{"n_layer": 11, "routed_scale": 2.12, "init_std_o": 0.0, "weight_decay": 0.17, "lr_head": 0.00552, "schedule": "cos"}
Below are experts of layer 5 (counted from 0) of a mixture-of-experts language model. Rows are named router (the router's row for the expert), gate (a neuron's input weights, with its number), up (a neuron's input weights, with its number) and show model dimensions 256-319. Each number is 200 + 20 x the weight over its row's rms, rounded and kept within 0 to 999.
Before each expert's rows: "gets" lists some tokens that make up at least twice as much of what it gets as of all text. This comes from a sample of Wikipedia text that the model never trained on. Tokens count by the router's weight.

# expert 1
gets: ",", " and", " (", " of", "-", "|"
router,184,189,190,175,215,200,205,210,207,204,198,191,204,179,208,214,185,206,198,172,183,192,217,184,208,206,175,240,185,200,189,182,191,194,211,184,228,205,200,189,190,193,221,222,188,203,221,195,225,202,195,195,190,200,166,202,227,155,198,200,208,184,196,221
gate0,189,199,233,195,206,189,192,207,198,192,214,184,203,185,177,207,203,164,204,227,203,175,224,190,217,205,197,175,222,190,177,190,172,208,207,188,196,208,193,204,179,179,191,199,176,202,236,215,197,192,183,173,180,230,216,197,192,228,201,186,180,200,170,202
up0,197,198,175,241,193,199,208,187,249,222,221,210,205,201,178,213,213,226,191,205,181,188,169,156,191,199,205,195,235,225,207,213,191,200,202,184,163,221,189,194,208,230,234,217,172,212,232,209,189,175,219,233,204,244,183,208,203,199,189,170,168,220,187,211
gate1,209,193,179,171,207,179,173,180,233,215,200,208,206,221,216,209,223,186,200,176,197,166,196,240,209,193,202,197,202,180,210,175,209,188,221,178,213,218,196,178,172,201,205,207,198,162,258,180,215,181,158,215,175,180,191,169,187,213,185,162,204,206,174,178
up1,234,244,223,199,205,187,171,159,251,192,212,184,213,223,201,208,188,188,225,180,188,186,201,179,193,197,218,180,254,181,188,170,183,211,203,202,220,220,191,168,202,201,209,195,204,188,206,203,180,225,175,226,167,166,178,185,198,214,198,191,199,208,196,213
gate2,234,203,196,174,230,206,191,206,180,202,183,195,204,206,165,211,225,196,195,204,195,200,168,212,213,228,218,201,230,184,195,204,202,183,192,204,236,174,162,186,171,216,191,196,165,197,203,182,212,207,214,218,206,211,199,216,202,250,193,227,216,209,201,207
up2,242,200,216,170,204,188,165,194,193,219,192,199,206,173,183,194,188,177,170,217,178,169,208,230,188,197,220,182,194,203,175,238,215,221,221,225,225,223,202,165,176,174,186,197,214,201,210,190,225,225,235,153,201,248,201,210,200,227,167,217,200,182,210,180
gate3,184,204,205,174,183,179,193,180,200,191,220,197,206,223,181,176,190,189,235,173,197,229,209,189,223,200,233,165,202,184,208,170,202,182,193,172,202,166,191,203,192,185,217,207,218,208,232,232,215,207,193,191,208,175,204,189,213,191,196,192,177,167,253,211
up3,189,186,200,246,227,184,207,212,206,169,189,200,194,191,216,223,194,223,191,198,173,163,164,219,203,178,213,190,190,211,210,204,216,223,208,214,179,176,209,226,236,192,174,179,205,167,222,237,193,190,193,205,183,193,196,186,218,165,216,173,229,176,191,225
gate4,189,206,192,193,201,200,215,241,173,247,216,191,200,198,192,235,210,180,186,181,153,183,198,187,197,158,200,179,185,161,254,196,193,190,210,166,203,214,232,219,173,205,210,227,214,145,186,208,198,162,204,201,205,187,218,173,167,196,192,209,178,222,190,210
up4,170,191,186,203,186,205,216,214,173,191,214,169,172,236,243,226,179,172,167,183,191,196,213,224,208,189,214,187,193,205,225,221,210,226,181,165,199,192,212,180,191,182,199,234,182,205,189,224,196,203,203,206,219,192,201,196,229,191,214,183,227,175,189,213
gate5,192,163,212,219,200,205,202,199,175,188,189,206,186,251,176,172,188,191,211,219,232,224,223,197,204,192,203,185,179,198,231,208,164,208,204,183,191,193,163,259,188,169,224,210,175,177,153,203,202,193,167,202,212,150,212,182,187,211,230,164,194,211,223,203
up5,177,215,165,192,194,169,199,174,251,208,224,213,178,173,228,175,197,204,174,181,173,191,187,225,224,201,184,216,222,193,185,182,198,200,217,222,201,170,233,165,214,182,178,182,195,231,232,197,221,195,202,206,183,197,153,191,234,200,169,211,151,199,167,202

# expert 3
gets: " the", " a", " The", "'s", " his", "The"
router,182,180,188,197,219,195,206,196,206,222,197,185,200,171,198,197,206,198,203,171,206,191,209,177,172,207,170,196,209,201,205,184,211,190,205,208,259,184,175,190,242,195,200,185,201,202,211,202,208,174,220,187,221,174,217,191,199,175,196,237,209,164,208,160
gate0,181,207,224,211,212,206,200,157,197,193,190,171,186,191,204,207,164,208,199,209,217,211,183,221,198,208,168,145,185,210,205,207,138,186,209,171,192,185,223,247,180,216,217,221,184,192,215,156,207,186,157,222,215,189,194,203,206,223,215,234,204,232,176,201
up0,246,168,170,205,214,190,200,208,223,183,204,209,203,200,164,192,223,251,205,179,183,155,176,188,192,215,245,210,226,178,193,198,210,220,179,202,235,175,191,195,169,174,203,185,241,169,220,213,217,195,206,228,167,176,212,172,200,202,198,189,200,185,241,199
gate1,194,177,208,176,170,186,208,205,204,212,216,206,208,191,167,200,207,222,173,201,182,226,168,200,225,215,165,207,213,178,196,215,195,199,183,214,161,179,176,180,192,158,214,198,198,233,202,200,207,158,197,228,215,193,208,179,195,220,209,179,193,206,189,224
up1,204,206,186,229,206,195,209,214,223,193,198,202,214,181,202,225,196,139,192,188,217,223,172,174,185,200,218,170,154,206,214,180,199,200,216,143,173,201,224,194,183,235,168,195,194,190,174,176,209,190,208,174,189,191,188,191,197,225,227,212,218,183,210,208
gate2,188,225,208,179,159,149,176,220,224,246,240,214,212,215,195,211,184,176,218,203,228,235,188,220,240,199,193,225,224,168,190,216,194,204,216,222,208,213,158,218,201,223,214,219,188,200,188,214,229,186,221,212,210,193,195,185,159,240,208,195,211,198,190,209
up2,197,228,196,134,198,208,185,208,217,248,221,209,203,188,198,194,215,203,238,202,219,230,198,202,177,217,218,195,213,168,186,168,190,212,205,182,178,198,186,191,177,200,257,205,194,186,193,191,244,189,205,180,197,194,192,193,146,199,191,189,217,150,210,199
gate3,196,166,170,231,189,203,222,220,225,199,207,193,225,176,178,180,238,179,208,188,198,186,212,205,198,192,175,197,198,222,189,195,198,226,204,198,175,212,206,200,246,200,214,199,249,216,235,200,155,165,231,188,181,156,192,204,185,198,229,175,218,191,197,208
up3,173,181,230,191,217,169,184,236,201,214,190,198,191,178,212,157,198,187,197,177,185,163,194,187,207,201,203,202,197,245,173,167,228,195,212,189,198,167,174,203,194,212,199,250,175,222,196,212,206,201,181,212,170,202,221,162,191,223,217,220,189,219,191,193
gate4,169,211,216,190,200,190,215,205,157,225,200,200,187,215,201,195,208,177,199,177,183,226,211,204,183,194,187,221,198,206,217,230,221,197,201,196,222,175,177,185,191,176,184,198,164,205,182,195,203,199,188,205,220,187,207,208,178,214,193,190,187,244,231,227
up4,210,190,224,212,253,212,230,198,177,210,204,142,224,237,170,187,218,169,202,210,202,234,174,164,174,241,189,186,260,177,192,233,214,204,212,210,198,201,188,194,217,209,193,177,195,205,230,203,227,188,184,208,210,198,213,207,192,200,154,171,189,196,228,191
gate5,214,220,209,233,199,177,173,214,183,190,198,173,204,188,154,163,169,167,195,188,208,192,209,219,198,223,177,191,216,204,190,197,218,210,214,212,213,238,205,221,195,157,160,227,221,183,180,223,239,230,173,152,182,178,194,235,174,214,191,178,195,247,205,222
up5,178,181,176,217,199,195,239,180,196,218,212,204,196,215,222,197,240,229,213,192,221,229,167,214,166,224,205,199,195,230,197,158,189,185,164,201,167,194,211,197,168,221,193,192,169,214,165,194,210,185,216,224,209,215,179,205,196,193,171,191,184,199,209,198

# expert 5
gets: "-", ":", "\n", "|", "==", "==="
router,199,210,197,221,163,215,213,229,225,186,197,192,224,215,189,188,201,205,214,187,223,212,184,179,204,231,211,202,192,198,189,224,207,206,157,207,177,183,198,197,216,209,190,171,206,195,221,215,199,225,200,198,138,197,175,197,211,198,231,189,204,209,209,199
gate0,181,189,175,200,190,191,253,171,218,222,209,174,195,217,186,191,185,220,211,218,170,175,225,231,194,207,223,185,197,264,210,220,209,224,199,169,211,215,184,195,208,204,199,238,181,203,205,199,191,209,190,179,209,217,212,218,187,229,192,202,209,221,162,195
up0,223,206,203,184,197,229,182,211,217,222,207,206,198,207,205,221,225,192,231,213,220,198,208,212,194,220,198,217,189,201,187,204,156,197,215,210,201,159,227,212,198,197,222,182,252,202,224,205,171,209,193,160,162,188,221,221,209,218,192,208,171,217,195,194
gate1,192,213,203,236,232,239,214,213,198,178,193,226,237,180,224,209,176,213,198,221,191,192,218,179,175,194,161,233,238,206,226,186,208,207,227,203,218,194,211,190,207,222,199,205,224,181,209,201,185,197,216,201,244,210,230,178,214,202,222,209,177,211,209,190
up1,182,205,179,198,192,219,218,217,227,196,174,208,219,199,159,190,192,222,169,210,218,203,159,189,200,170,183,218,198,204,180,187,198,211,203,220,238,172,196,194,203,182,193,178,213,218,201,211,214,219,224,215,207,202,190,178,179,178,203,185,189,209,198,232
gate2,147,213,191,200,197,207,170,173,199,193,180,215,185,166,251,235,176,200,202,224,209,199,207,251,173,211,200,148,210,225,215,186,181,218,206,197,212,166,212,171,211,175,179,191,217,214,235,194,175,196,218,202,220,210,208,177,154,205,196,208,191,202,196,253
up2,204,175,190,194,205,180,214,195,197,227,179,199,193,191,209,189,249,178,173,188,187,210,239,199,187,188,181,185,217,185,226,230,195,196,195,246,151,221,241,211,168,200,141,203,178,183,196,147,198,185,207,177,180,190,209,203,165,189,172,201,217,209,167,190
gate3,211,171,197,199,234,163,232,243,204,220,173,196,230,247,194,195,183,227,218,219,197,223,231,210,210,177,193,183,209,201,157,229,217,197,219,199,205,172,200,204,190,209,223,198,187,213,224,177,186,212,217,202,190,171,205,179,182,217,227,189,240,213,188,203
up3,231,201,205,189,229,204,182,193,206,214,212,194,183,197,198,234,196,212,197,193,211,195,171,200,177,219,199,215,211,230,178,199,177,180,192,200,196,190,225,220,164,233,185,194,187,183,200,206,280,236,183,211,202,181,230,208,217,209,207,212,218,228,198,219
gate4,207,174,176,181,188,195,210,186,197,192,186,237,196,187,179,181,193,193,221,215,218,201,197,167,183,198,166,204,220,178,196,185,229,194,236,218,199,218,207,148,204,205,235,218,227,198,205,209,220,201,235,250,216,220,205,217,214,206,209,186,194,224,187,223
up4,195,217,193,195,202,223,211,201,219,189,221,173,182,206,166,198,178,180,202,217,224,209,217,191,193,188,200,156,201,209,164,211,195,182,215,174,184,201,204,203,182,190,218,206,203,206,224,207,225,177,209,208,195,219,208,222,233,199,219,215,198,181,183,194
gate5,202,199,197,160,185,175,192,199,168,217,162,203,220,230,209,205,194,234,199,231,222,186,219,209,183,182,230,203,178,203,244,226,202,166,195,194,208,201,206,209,162,232,200,188,203,194,213,148,202,221,164,221,218,193,188,186,214,238,182,223,227,199,207,210
up5,209,206,219,182,209,197,230,222,212,227,211,217,209,205,175,202,234,190,140,166,181,196,202,167,174,195,162,241,218,190,208,191,220,188,209,221,210,218,195,186,202,212,221,201,217,197,194,233,195,160,198,216,209,194,226,210,193,180,206,215,186,182,189,178

# expert 0
gets: " in", ".", " to", ".\n\n", " that", " on"
router,204,201,207,217,227,152,203,183,184,169,193,205,197,219,206,210,178,185,205,220,183,237,229,170,196,184,205,169,186,193,252,194,182,200,214,184,236,178,183,200,167,195,209,204,196,184,189,198,184,218,192,243,204,224,232,199,194,247,209,196,190,198,198,225
gate0,182,211,218,228,173,192,197,172,181,226,228,188,172,192,210,212,192,177,182,183,200,179,164,207,229,183,213,185,177,185,197,220,185,214,226,193,216,199,194,169,183,174,157,206,201,186,212,218,210,167,176,203,211,211,204,144,195,223,235,176,176,242,160,203
up0,176,210,231,212,182,205,208,190,219,213,211,227,209,202,228,206,195,223,175,201,163,216,181,177,196,221,222,132,185,222,220,213,173,178,229,176,170,206,178,215,231,214,193,217,206,184,203,167,184,162,190,235,163,187,185,179,188,209,173,219,214,174,209,181
gate1,202,173,196,223,168,196,194,201,184,225,183,221,196,211,241,201,217,190,178,180,188,215,225,188,205,190,218,185,174,181,225,207,172,199,198,183,167,192,197,230,203,188,217,222,170,178,207,213,173,187,174,186,194,199,204,166,197,204,206,201,194,181,174,228
up1,208,196,178,229,155,208,224,207,219,186,205,224,185,204,189,208,214,190,191,175,216,213,197,206,184,203,200,238,182,222,205,192,190,194,213,211,216,193,193,209,169,197,198,194,186,189,188,201,218,181,188,224,193,202,210,202,218,229,215,208,189,193,202,223
gate2,211,179,209,194,209,195,197,209,189,212,218,184,218,213,161,157,196,164,199,183,229,197,176,198,212,200,209,199,198,184,179,229,181,251,228,196,181,214,185,171,201,195,185,195,194,189,236,201,191,175,208,219,166,204,179,152,153,211,215,160,183,190,198,226
up2,195,204,220,230,220,206,188,198,197,241,231,203,193,205,213,187,199,213,196,183,197,231,200,179,200,179,181,229,223,198,181,234,256,190,154,192,194,202,188,205,180,193,201,216,207,200,216,207,189,210,215,213,188,182,223,211,204,180,233,209,185,200,229,194
gate3,197,172,206,209,227,177,194,181,190,222,207,202,160,187,195,202,192,189,187,215,192,215,199,187,196,176,165,229,211,184,207,219,218,238,206,211,206,203,232,214,194,196,223,216,208,211,247,201,190,171,191,213,183,193,217,215,192,186,196,188,241,196,245,186
up3,170,200,196,226,189,185,212,195,203,194,211,172,192,213,143,193,235,192,186,232,194,203,210,211,178,178,181,182,221,195,202,209,230,165,221,181,202,217,208,196,226,179,208,179,187,154,178,189,158,230,204,175,180,218,218,235,223,229,227,216,205,220,221,145
gate4,198,176,210,173,221,218,204,193,191,232,215,191,167,165,211,200,192,201,161,211,212,213,182,180,190,191,238,226,181,205,198,187,206,240,202,247,219,197,164,202,206,176,165,198,190,227,187,187,184,164,233,192,221,221,229,193,201,203,216,174,199,169,176,194
up4,206,196,177,211,208,206,195,186,189,150,208,184,209,213,242,227,176,209,211,208,217,207,196,205,173,230,195,194,185,221,220,223,190,211,220,169,190,227,186,203,199,208,188,208,183,202,236,197,184,203,218,200,180,232,199,221,188,190,229,198,198,207,182,176
gate5,158,189,200,230,192,186,202,224,219,213,182,223,209,211,200,201,186,174,186,171,252,190,212,210,217,190,217,191,183,199,179,226,185,220,189,180,177,194,200,191,188,154,224,198,229,206,200,193,208,181,223,189,202,193,207,207,214,207,192,148,193,202,191,185
up5,180,214,196,205,184,191,201,222,225,199,184,214,186,208,214,205,201,181,195,171,238,232,222,182,181,188,201,202,180,204,208,239,181,220,186,157,198,197,211,205,188,184,246,215,224,202,239,213,200,189,210,203,200,203,193,213,200,223,229,208,204,160,226,227